Experts of a small language model.
Size: width 256, vocabulary 4324, 40.7M parameters.
Experts: 4 picks a token, a sigmoid router, a shared expert of 64 neurons.
Training: 334M tokens, 5257 steps.
Below are experts of layer 4 (counted from 0) of a mixture-of-experts language model. Rows are named gate (a neuron's input weights, with its number), up (a neuron's input weights, with its number) and show model dimensions 0-255. Each number is 128 + 24 x the weight over its row's rms, rounded and kept within 0 to 255. Numbers have three digits each.
Before each expert's rows: "mostly gets" lists some tokens that are sent to it at least half of the time; "comes after" lists some tokens at least twice as common just before its tokens as in all text. This comes from a sample of Wikipedia text that the model never trained on. Tokens count by the router's weight.

# expert 36
mostly gets: " time", " University", "-t", " cap", " Time", " service"
comes after: " w", " W", " T", " t", " I", "T"
gate1:097178092128145130112130068142112124125137090154094124140136100147140122115166087120144173149137149122119130116087125109078158136114138137124115162138145148136102087149130152094152120145109097114180145118095133152159098141147145175142118115141086149109123119122112123128111102109111155077147147083115119110084169131124149158108116120170123111108106119077063114112128111175175160122142165111170126104114128100085088117135115167124148129146145098160160117099112160104163121150138162139155105187119139123111118130087162143117140114126122133160127120112125132136139111138142092172105131108129125094126153098126119125151107116116154170144107137123115154147107109116088133154125112116126150127144088097108140101131132133093132087140189085136088148106114169126127121151167112
up1:112105161146103120098130155144146134128133119183118158157124121129170122180081123157156123119138116148170142120144136131171086102141129125122122130147129170108148157134113093181138133148119046104124108141122106104117151137121068078104091130122127106150152143152106169143143126153154145153143086121115158102154110139180131163156114136141108097135157132116168130144146151097103117133127141085105143120129098128147123116142104121137140101107117144112093137119088101121131119153111142121146151119111125160156143113162135136131112121148128100079090110151117086107115139104093164090093107136180086193122111118135114116137158117159107122105097139161103112151135151123125121116131142137120104155130112130166126169110129171157128137100077152052161137124159101135143106131113117
gate2:115130133123135133154096171141139147124109152111105117111180116150146137134171141111127116106140125136080169097101145102105135095094087136086119126118083101131086153151102116136163130132107145157141098132159141121159105175169167095118136104111127113143108155134153108114150152095105101133136134088115106121123143133165095117121114143166137163113179125136133111099082132130147142112085125155136106139077156132136135162121144090129094149119120118096143124108104126123162135107105149151123096155120111091146110169097176145166139086132173123130130096137171120121158118150060116144130138152099165112169098124099171127124114154104132122116129122156089130187109111122150135111085120143167096148101117147141113094167079105082132126109123108129104118144146126123094138157130092
up2:123122123132120132102161098110102124119154094131139127141091164096130111139068119126126129146126131130178087153158128166158110144158162130172134120138166157125178114106156155136087129122166117112125162116109123140097172091083094160133118160148112155114135126104100148141116097137164141127106107171138140123142104145099164136142128114093124103156091123126130144155168126114106112154158123098125155125188087116119118112124127157138156101124125144157117132142149123139107105143142098111123139096155144158115146078161082117099115171098098128131121159121089139125095143112182133115125107110148094147110169111141066131134168095150129127140142131096142123078151152126112124138177152123097175116149129102112139166078175152164128137155125147108146146109120150146142113110139176
gate3:156128135142141144112108186149124137187094133103105142117140146140097163070171130123130111128159118083181132132106131083107119154123156154148086080175126113116147116137124174113102111143120116147104125127145159164128122081159158147140138156158115134172092151142145140146152154154150130145122104132127079119126111134093134122116113146133091133116137175156116150107132125103088159120142118143127157124116144130127128106131134142168093128157102107104078132122109108116175137109130145104130091110132169131141154120179103097141109102107120095152173121110174114147138120144129129155156128170129151127126119162095116114084149121110156138175134074160135128137172126125139093097070122089154116139171128144133131148147125087150155122109145127108100115129137140170085092149119144
up3:138127135141132138113110192143122152169105132092113134115142147129102162073180136132127102131144114093172131122111127093110118153116153157149098075184120105124133126137118187123107113135136115157134123121145150155131118093149159136126158158155115127185086142141145140146152155169142128142121103123139076121123109137094146114118116146131096128118138174164124143112122125097099158121140115142122161135111138134131130099125127145166101125158102117103071130145096120130173133104132138109130095119138174125150163108176104100140118104112120097151177116113174112155128119140122121161153120181121153128135119175097126114083144129106152121184146069165136137137174131124136091100073122096153126150156120140133136146154123092158149127116147129108113112132122138174083098158121146

# expert 14
mostly gets: " name", " town", " village", " sett", " located", "enior"
comes after: " |", ":", ",", " se", " s", " is"
gate0:165154101149144142125130088111132123192131123113120150122151118199123141103130095134112130171142113108114125168121125115132143142132131126105104142115111155098098141107141104142134142137090148106116192093124153135132130149143128125164093156145145145099141129140096156110107096117121107076129129110058176131098141147119112119125098160134109097117097108111104096126102131125151135144104142123145113127124162129081060145154171155161119114126102117113141140123106126094110125139161137110131153181126125109108165139128149146123149110106131118162152130116181092111141072161125077131115142094103139109097088110122144135164089115085156119154108160108138097137123092137085112109098167090140128135135113114156110089109123144111117071090136143116170154105123141110120117088145109
up0:151118159116151151136119122131094185135141132082136162138149137144136141123109135104125165186160119141110138163166134167122104142103112132144135133140100144133109146124135102139105164118181103142089187102111127172119134116153075075094125151147123144103157103147145146131143144090126107111079132147127149119169136168105152161150122147103067108147135113091155127151174123121135139157135110137132123124101145121092110090118156116101117149096096125121120156134102120083078118130094107109170147136096163117130153139154114120113126139109153148104092143109122076153103110131201100115127168082158126152098115124154143156097152128132174154147127131112169126142104155136130151112133130144134148117125110093132124144105116141108096128093124131126129127114146100164090123115146192
gate1:137166125121163158130078116117098112136124129082058168129090097169143122090117075142092167102158121114124130076109127113108135124096139155149105170114123158120114098127162152164075101145104144137121159151128124129126140140144129144118074147153118107143111118140105113114114160121110124103133168144128146114111136076147121168142132107141145107089147117107110105116113124136144083146112117141142142110131138137065145118144128135120120136173126101126101100096154166111106138150136164136135160132133135150133095159115116107094110097081100130112129125174137098128160129114151078080125106105150144096136132138127103111131115105115158155127140100139101046148110124149126128128143091112098146107140125122125094119144106125099111093123188085124123170108120145133071149119128101
up1:153130134112149135127113121098145093102133155119082089130094122128117100087144121156146163152122138144131163119125129163107054124114138141116116103132136112104131117168148106159078126132117118130088152133114111145115152087136118103128126114136133096132078146177065097155133126134151108124159137137140132107158110097164119125155079149123174123102182131121135126121095127144149084149135100128120115126124136118143110097110133102140141145137097142117115138091090147078170137110109143135105164155131150141125150123117162089123122143110122132100122123155138118109124158126109083063103117130158131094128095115132147084106092112143097137148177121134109039093117184119126166140161117097137139127143106123089086142144110135092134127163144093120093085116137144101126142140131094
gate2:152150138112146124104096155136109115144125123122119136112121100127179164150139089133104175126135126095120186131140111128103166120109142175115156129142093172111134099108114130120124110144113108145145148133133163128161098127122144144108128136105163094138168136131142135136071124108101125128122154096146100144085164133135130107128112137138124129134117138089109148083149100127148126128095167173171113123132170131106124138117148143111108102118108063149165108151151133115089133162160142142133087157120134096118149108084134162140169126132077098142154099141122142119155139152112110159121155096142152090116143169076106110124159131136137156131105144100146098178122141152173105142095125133100092114107138112116152106139093103143095100078176106118115154056133130117133123100166089
up2:100151072162110121094141167109147092093149136130169083126139189140144113123110134127122143097111112167141108128101167127178105138113141123093129140173121084163141173133122124140159116154102131080126152155098103114092127093141111090194151098153093108124097119118111128087115093138140114121097130079116135083121102106151140095100135108130095141099144111137137090132103154155090153137159086104112137141130093141170126116117125102121116145154135196104151167165099112134135145108098131168163175151161162132147105144126115119131108111131137122098099124090144142180108148133117157116116128127139119153122150128150133166120134125123111117115140127139132157144143115115113161168145145135139131157149127127125118122100177166135124151120127110122104107187130109125124166136112166

# expert 3
mostly gets: " ass", " o", "K", " K", " points", " high"
comes after: "\n", " t", " T", " K", " |", " I"
gate1:171124127100144131126134110111141127145104186089080111109122122146144073117132083136121115121176138119148138142073142137123108167142100140155166122091101138075175132152081144134114134140151116137119155130074115112136109116121186104118158098139062128170121107124111110113163123150141114133143133110195099140122151143092143163092124135130104097122121131091093183112112112161148131116089137144141144130132109106108138139096135135176121145174154150113078114101140160097110122117110123095177107099133144174139152143104067149105112151164143094131158117162187140129114134115131103141158153117158129119152113103145116107126115145123125157092126104147144101116130107131146124114102112083099119144135148131123128144138124151131108120131146127088125120109128116144165156128106091
up1:179109144092125129107134113104142137130115192093079095109136130149129077126144091124139113127161132123150142147068152146125113162150092136142152136101120124089162139155085154142122146128147106136112162137072105122160103121131204106112154094140063130176111117119108102100164144152146128144132124109178100136127155128081146157097111150107113108117116136103106171125113129150149138127071122129125142130146101128105149133104125118173144154152140149103087122099129147090108116132103115101183117101116151164148138151106078130115112145165156110142164121161185156131103153114120116142168132130141115130164116105142127105106099150121120156097128105162144094117142116131157115114083112083118124156115154131116133142144127161132107139136127133093129110116122122146150160130105093
gate2:171165106160133168139088086133092092121147153096130171081134085153150141099102084140128131131139128095164085151135098121122108150118110159142108136145103162086121091108150120114138108163136114130120093157111144140089112094138152159154086157136122099132099140138153151136108099121142121088148151115113162150136120145135109139164117159117109085133120132126096135160097123125135093151146132155135182105136168127123104131131170130145116101151124141118156111075146132093111069130159137129127113125116135141074145119103150119141110125108092142127080087142139098095142092130142123126111130154194116107118160161125126119154115142132113127125110157139115133145108128180098134133093120114119111109112135095111135116079095134112173076094161118133100160094116119171134088101132114
up2:159153101112139179095123143173071109123138111152116144140157112170138157101121104164115106165138114106127091132131101139110119089124152110128134158140088159058093099160141124146114132136149140093111083127139172131106104119134149180174141133104118162124121154111179147100119091157146142124127132118118139141143079138169099112149136143115086108146144115129112120135137135117124097137096127132121164092163127105132168121148150152166116109132174149138179077101125115073142110121095153080120108124105114130123172096124180148175139114154100148129105140125177142105115066128115149130135135158140145124139135177117146125152156134125112127131128139140125113124100106150101107108100153150132106112127144136115118164140129160088169102119125124133116145116144138172124095092156117
gate3:149116147105146130114094101128149161120158100082128129119133119183181111132117122118131076125143126130092203115135110125105127134130137137140142095132126137161117120150108147165125110125171125131131099095090132109166161122146151126156111168115125078134143163157134170113161169130137133095076154133144144164116175165146151079092119164091125132087095124140113137147126148131128125125093131134120136111109150110130143114111127121112155138161087128130071163130107191113143164100121181085132169137126104147140127120140167168118166139101169105148103129119145111170120103136108090170160113092127128109139094155083156137121081151123140117127150126141129128160121156114084126111123147125125116101110108119120159092109158119134141115126087181133156130142144132128109162111118107
up3:104141098148125124149155151138105098127080152164129124145114133083092158139137126142121176138113121116168065146115123134155123112131112125108110158116134134086145134096149101099122149136097126124113162173152133143091097130104083138105154090137141178103110105085130084139083078119107122147172116114102109091125092104126109184157137097163139123171152132113132106123129107109120129136167119139140118152152116130119115144149130144149097119109177136132188087121147056147116102160155071164136087125133165113115127136115098116151100115137089161103144104140103138094132132129161148090087150149132122138109155104172121131150192107114119147117105143099123124119136112126155140154136123152132129134153146143150091161148101141128102134129171089138113131108125129125145105143141147